Below are experts of layer 9 (counted from 0) of a mixture-of-experts language model. Rows are named router (the router's row for the expert) and show model dimensions 0-223. Each number is 128 + 32 x the weight over its row's rms, rounded and kept within 0 to 255.
Before each expert's rows: a language model's description of what the expert responds to; "comes after" lists some tokens at least twice as common just before its tokens as in all text. This comes from a sample of Wikipedia text that the model never trained on. Tokens count by the router's weight.

# expert 52
What it handles: Whole short numbers starting a figure, e.g. 21st century, 16.5 acre, €57.8 million, vote counts, chess move numbers.
comes after: " ", " (", "–", " $", "_{", "/"
router [ 82 152 140 184 151  79  85 114 122 160 129  67 135 115 206 133 137 151  98 137  94 163 110 155 105  65 156 136 119 143 150  90  93 130 140 140 117 148 128 149 154 151 107 128 125 154 133 182 102 164  60 134 113 125 122 107  92  95 145  79 112 175 111 139  94 162 118 171 113 140 138 170  90 125 124  65 125 171 101 140 127  87 134 164  92  77 152 139 131 110  87 119 182 194 147 106 157 106 155 125 111  83 177  77 107 126  79 184 132 143 104 143 131 124  82 145 141 115 153 182 167 145 168 134  94 103 108 134  99 212 154 126 155 142 145 121 178 131 130  62 175 179  97  81 118 149  99 134 127 124 117 165 145  98  90 137 172 100 149 147 155  87 126  56 104 165 108 136 131 120 102  74 150 122 105  91 146  86 187 150 118 126 118  88 128 139 102 162 116 143 115 163 138 168 140 130 104 130 148  86 134 120 172 140 196 104 126  89 178 164 109 163 167 196 137 124 161 198 202 190  91  51 138  89]

# expert 10
What it handles: Digit pieces inside long numbers such as coordinates, decimals, IDs and dates, plus %, million, Ref, e.g. 47.92%, 2012-09.
comes after: ".", "202", "200", "201", "198", "199"
router [142 123 159 133 180 123 129 147 145 141  93 163  77  83 113 166  66 172 128  68  94 166 139 173  85 162 183 121 100 176 154  88 123 137  90 147 136  63 134 159 115  94 112 149 122  91 159 143 161 141  83 109 142  59 103 120 179 145 146 118 100 144  42 125 110 119 111 159  89 129 127 158 104  69  84  67 148 165 124  75  92 150 166 102 148 126 159 104 147  84  89 111 105 172 122 101 152 190 139 146 110  98 119 143  87 132 100 167  91  94 113  89  96  90  93 152  98 146 145 148  59 123 114 144  87 163 152 158 185 150  88  92 125 138 127 166 143 109 151 146 123  84  78 108  81 138 122 116  93  61 127 129 160 120 117 120 105 139 133 144 138 140 133 160 121 131 177 132 131 136 141 145  97 185 145 102  52 107  97 172 160 131 163 148 122 107  97 171 118 116 175 172  82 158  41 113 153 134 141 152  66 137 127 145 139 151  72  83 140 159 100 136 105 159 172  95 101  98  94 187  90 130  59 123]

# expert 24
What it handles: Cell contents and row ends in stats and results tables, such as numbers, dashes, X marks, times, and MPC or JPL.
comes after: " |", " ", ".", "–", " −", "0"
router [158 120  92  76 170 153 125 148 158  86 139 129 149 150 143 130 138 104 143 106 150 181 129 143 115 140 146 151 124 166 162 132 138 169  91 168 140 145 122 193  68 171  76 100 128 111 165 172 104 138 141 145 175 167 132  95 108 132  90 177 147 142 106 167 170 155 211 108  91 156 177  70 130 111  96  51 135 115 101 120 134 162 142 140 135 139 140 164 132 100 114 139 117 181 106  86 129 150 159 123  59 150  94 115 125  80 106 133  97 143 117 139 123  58 179 175 170 134 125 122 112 139 115 118 107 100 140 126 118 131 104  94  88 126 149 134  96 135 207 127 182 165 112 158  54 129 176 148 111  81 117 118 134  89  88 111 185 157 129 142 140  95  95  96  85 134 169 127  63 128 143 159  98 139 129  94 130 160  59 157 104 101 172 154  81 191 147 151 111 120  79 163 108 118 126  85 129  69 141 112 128 134 129  71 190 151  88  61 127 107 144 176  70 169  98 118 134 180  64 184 161 130  94 109]

# expert 53
What it handles: Pipe separators and words inside wiki tables of charts, awards and statistics, such as Ultratop, Coach of the Year, Total.
comes after: " |\n", "0", "1", "2", "–", " JPL"
router [157 139  72 155 120 156  71 125  78 144  95 149 107 199 116 150 149 135  92  74 167 166 182 158  83 121 126 151  82 101  76  87 178 162 104 104  87 127 104 149 140 129 102  98 172  79 150 134 135 100 147 161 104 131  88 153 118 100 119 174 132 172 124 170 145 139 194 127 108 114 153 164 116 144 151  81  46 107 136 102 109 114  90 119  99 149 127 119 140 134 163 167 148 138  72  87 121 107 133 154 155 148 126 160 119  81 114 124 119 120 124  95 150  34 122 114  99 170 148 168  59 134  96 111 150 163  93 124 149  93 100 103  56 108  93 139 141  90  93 151 131 166 133  97  69  81 122 152 181 162 107 147 121  86 115 151 102 114 174 141 146 135  73 124 171 115 161 103 185 182 194 116 132 132 108 110  53 116 153 153 144 164 125 151 112 122 125 106 151  85 176 109 119 124  60 110 200 103 146 205  96 128 134 140 137 164 133 132 136 142 156 162 105 171 135 170 107 108 114  75  77 177 105 149]

# expert 1
What it handles: Word-initial pieces like inter, pre, post, non, co before hyphens or stems, and year chunks 199, 201 in biographies.
comes after: " ", " (", " a", "==", " in", "==="
router [ 81 136 177 162 182 121  87 133 172 109 110 126 147 111 123 116 121  80  83  93 144 130 166  89 133  71 130 150 120 146 152 132 128 145 191  99  74 176 131 143 171 138 133 121 119 175  83 131 127 111 161 169 115 141 113 140  46 128 175  78 107  77 147 144 119 153 116 126 101 119 103 119 154 147 158  90 158 102  94 180 171  69 106 150 119  78 155 132 130 142 140  88 188 176 113 189 117 114 106  92 181 125 151  91 137 137  47 149 187 144 135 131 134 167 145 122 145 130 178 108 144 174 148 170 116  93  96  79  84  84 137  72 140 144 134 159 136 131 150 136 109  91 108 154  55 131 117 168 150  95 192 140 137 128 119 143 157 134 115 131 192 164  95  49 118 125  94 119 174 159 117 155 116 103 104 125 178  77 156 136 190 171 125 113 190 149 188 128  66  87 161 129 167 153 169 145  62 126 131 169 121 150 134  72 147  89 157 125 135 130 138  78 141 165 100 101 133 179 143 139 108  83  88 129]

# expert 12
What it handles: Pipe separators between column headers and table dividers, such as Game 2 | Game 3, plus bullets, MPC, and sentence-initial The.
comes after: " ", "0", " of", " |\n", "1", ")"
router [184 138 147 134 122 130  92 146 166 136 167 160 153 177 150 140 146 142 123  85 189 160 145 130 165 123 143  97 131 160 126  85  96 177 107  84 157 166 127 179 144 143  77 104 167 142 170 173 141 112 101 167 144 163  99  99 127 114 149 161 142 147 156 136 161 190 121 106  81 179 131 142 104  84 175 127  93  59 167  67 142 129 136 124 128 184 120 120 136 161 149 145 112  72  87  99 165  90 149 126  94 147 100  93  57  79 181 150 152 111 215  79 111 155 169 130  93 108 170 103 142 153 117 123 120 147 117 146 121 127  83 140 115  89  94 131 118 112 109 128 139 145 177 176  90 146 168  78 146  99  78 126 124 121 107 101 175 148  76 123 114 142 169 108  82 121 136 176 115  68 161 121 105 143 192 101  94 140  83 109 150 172 189 105 160 150  92 152  78 174 107 167  94 139 128 185 154 160  84 103 169 114 137 119 140 182  43 182 129 152  93 104 133 147 158 107 103 183 124  89 160 135 113 157]

# expert 19
What it handles: Nouns for institutions and state bodies such as University, government, Army, Order, Council, often after the or of.
comes after: " the", " of", " Sie", "'s", " British", "ian"
router [ 98 117 180  83 114 149 156 171 113  52 117 178 187  56 161 134 158 103 138  62 174  83 182 162 158 102 131 143 146  98  84 132  95 130 133  71 143 121 150 126  97 123  61  31 129 105  66  52 157  86 125 134 121 107 117 168  85 121 137 141  97 147  84 147 141 136  84 129 160 193 142 146 138  98  80 170  47 166 131 169 117 131 156 152 161 122 111 167 115 143 149 141 141 159 122 106 127 133 112 143 145 180 117 115 125 139 118 137  71 110 156 135 157  97 140 163  71  86 122 138 118  97 104 183 144 140 146 120 119  83 146 128 111  64 173 171  80 108 189 127 144 103 104 196 127 106 150 179 128 151 123 124  92 129 105 117 184 114  88 132 142 117 173 122 102 124 100  84 154 160 167  88 121 122 150 105 137 108 138  86  88 117 102 164 142 117 193 113 151  86 120  66 119 120  98 132  62 126 159 187 135 172 119 168  94 121 159 115 127 123 162 113 106 147 137 115 115 146  74 190 106 138 130 113]

# expert 39
What it handles: Words inside proper names of organizations and places, especially "of" in "Department of", Air, National, United, Liberal, New.
comes after: " ", " the", "′", " for", " U", "_{"
router [149 123 184 120 144 120 137 154 153 120 127 178 178 158 154  98 177 116 136 119 104  98 167 110 130 167 114  88 123 145 155  98  46 180 100  91 125 123 144  84  96 131 120 124 169 103  97 136 129 104  69 175 143  37 143 119 103 155 128  84  67  99 169 195 131 133  86  61 126 113  96 145 161 156 167 117 107 165  96 159 136 126 110 112 111  98 160  95 160 100 128 169 152 173 101  78 103 174 182 157 122 161 124 130  97  83  66 165 149  74 200 142 119  98 106 158 173 147  89 148 119  62 154 115  98  63 163 142 111 104 117  78  94 108 133 130 121 122 153 127 149 142 109 105  89 141 141 135 193 122 178 176 134 109  95  94 105  94 157 119 157 135 137 128  86 151 145 132 105 176 110 101 141  86 187 132 107  85 104 177 127 143 143 148 101 156 147 146 134  79 186 131 213 130 158 108  74 130 132  99 130  80 132 104 164 156 155 148  87 174  84 172 114 131 123 194 164 112  99 178 140 125 126 119]

# expert 0
What it handles: Pipes and digits inside numeric tables such as vote counts and stats, plus scattered word pieces like ski, shire, ova.
comes after: "0", ",", "199", ")", "1", "%"
router [153 170  90 147  38 110 124 170 107 103 134 163 123 125 100 119  59 146 154 110 184  82  83 107  42 140 172  81 137 127 123 107 135  65 145 166 141 164 104 141 103 126  83  95 121  89 157 113 117 116 182 144  92  57 117 162 175 115  82 163 117 112 127 133 109 133 170  39  99 148 184 157 123  91 125 106 130 110 171 143  91 104 130  94 129 189 119 133 113 106  99 140 162 134 118 103 123 141 142 139 102  87  98 172 188 115 128 148  78 127 135 146 138  88 139 104 150 167 111 131 148 149 102 121 147 179 176 188 151  78  96 144 123  99 184  91 101 131 151 138 158 141 124 139 147 189 199 134 119 157 100  88 128 133  81 103 137 153 120 183 142 117  97 192 106  99 148  58 125 137  80 142  85 138 145 171 112 146 124 152 135 161 146 176 104 136 139 153  95 131 118 122  76 128  60 120  77 165 116 138 103 118  90 118 125 219  93 132 129 160 114 103 130 116 200 137 133 188 159 129 144 162 128  85]

# expert 16
What it handles: First pieces of years like 200, 201, 194 in dates and tables, plus name pieces after T, e.g. Turkish, Turin, Tikva.
comes after: " ", " T", " |", " S", "-", " t"
router [173 156 164 114 139 125 111  97 139 142  79  90 116 170 157 119 155 129 147 157 154 155 120 108 167 154  96  94  71 108 181 111  76 186 163  81 133  69  96 170 156 188 107 162 103 214 106 125 133 163 138 122 178 200 143 172 133 134 123 142 142 127  80 139 141 113 132 173 175 111  66  93 163 133 172 118 129  73 177 197 113  57 115 125 185 158 149 126 128 101  99 199  87  99  54 131 113  93 136 111  92 142 134 107 127 163 143 164 184  88 130 126 128 138 155 130  93 176 178 132  82 126 150 103 100  87 150 161 103  87 129 139 156 120 139  95 145 127 117 126 111 128  60  81  77 116 114  78 180 121 110 168 149 126 167 125 115  98 117 114 168 136 194 151 107 151 132 167 121 119  77 112 153 137 133 173 142 115 142 164  97 111 170  78 131 113 153 189 111 147 116 129 159 145 160 173 193 144 165 139 152  89 177 106 156 126 135  97 100 125 102  87 162 130  98 122 142 110 127 171 196  98 139 124]

# expert 4
What it handles: Pipe separators and blank spaces in wiki tables, plus odd name fragments like Merthyr's th, Chávez's á, mathrm d.
comes after: " |", " ", " The", ";", "_{", " –"
router [164 127  62 160  85 125 179 118 162 115 142 102 132 144 133  95 200  51 121 113 111 118  78 111 114 133  87  77 135  87 122 191 143 105 138 152 153 170 104 135 148 153  73  63 145 138 110 144  83 122 156 120 157 113 167 119 116  66 140 126  80  73 180  88 157 128 132  87  98 122 152 140 108 150 175  90 137 155  88 149 112 151  78 148 161 153 198  97 177 122  99  97 113 135  80 105  96 145 127 179 129 126 152 183 185 141 144 127  77 155 152 141  86 194 180 111 185 175 101 105 181 100 106 102 112  57 129 133 123  95 155 101  70 108  97 127 143 136 114  46 187 165 155 103 123 108 140 142 101 157 158 132 147 125  91 103 148 110 175 131 149 135 103 137 121 140  90 141  67  63 177 141 114 126 147 167 185 206 105 109 148 142  87 127 165 101 130  90  84 181 114 166 167 136 110 102  95 143 107 149 135 141 158 130 104 159 108  81 100 129 150 128 166 101 154 112 134 155 119 136 147 142  93 100]

# expert 57
What it handles: Pronouns and topic nouns heading a clause, often after "The", such as it, which, structure, album, song, practice.
comes after: " the", " The", "The", "'s", " his", " this"
router [ 67 187  67 115  77 163 167 112  92  83 142 167  54 109 195 111 198 112 125 164 154  96 116 159 131 170 111 132 148  79  67 191 167 116  95 173 160 108 103 131 117 110 113 101 101 115 139  70 125  92 109  84 153 149 164 153 130  87  83 132  74 150  81  95 118 108 165 127 127 136 180 162 170 118  83 165 131 100 153 131  98 108 117 136 157 137 103 165 123 106 146 128 188  91 151 119 115 131 157 151  92 143 141 144 120 168  94 162  86  72  96  95 122  72 135 162 105 133  86 135 108 135 147 168  71  99 133 136 178  91  84 121  77  73 117  94  69 105 123 131 129 176 138 116 128 146 135  74 136  81 129 121 110 134 110 143 185 139 102 126  97 136 111 116  87 136 110 169 122 117 120 146 153 129 128 112 154 154 110 104 106 146 132  64 110 117 140 116 126 122  85 138 145 117 107 112 131  60 175  74 123 156 151 212 180 122 120 110 150 170 163 119 167 149 116  59 204  72  64 111 128 135 163 128]

# expert 41
What it handles: Nouns and adjectives right after the or a, often direction or position words such as right bank, east, outskirts, front, role.
comes after: " the", " a", " The", " an", "The", "'s"
router [ 78 119 174 129  79 193 108 139 159 100 127 128 145 109 211 150 154  75 100 101 170 119  74 152 100 136 123  61  99  89 114 171  80 159 128 148 125 145 104 106 147 133 136 107 104 144 127 134 124 122 146 130 170 193 180 119 100 138 129  97 125  88  70 120  82 147 106 125 102 142 186 163 195 110 107 184  67 168 128 123 111 126  73 125 172  97 100 145 114  92 156 155 149 151 131 120 127 130 151 148 165 132 119 148 100  98  75 116 105 122 160 141 105 144  82 145  95 104 103  94 141 113 148  93 130  85 134 123 148  75 147  80 125  85 118  59 121 123 109 180 117 137 116 136  78 151 175 179 176 125 154 115 101  76 160 158 150  72 128 183 133 131 121 111 120 156 153 168 107 126 148 153 163 165 113  92 189 159 141 132  82 126 111  94 139  91 208 129 159 175 175 126  69  77 105 161 104 137 131  85 165 103 155 137 156  49 157  65  76 151 172 111 147 142 177  86 134 167 111 168 168  88 132 140]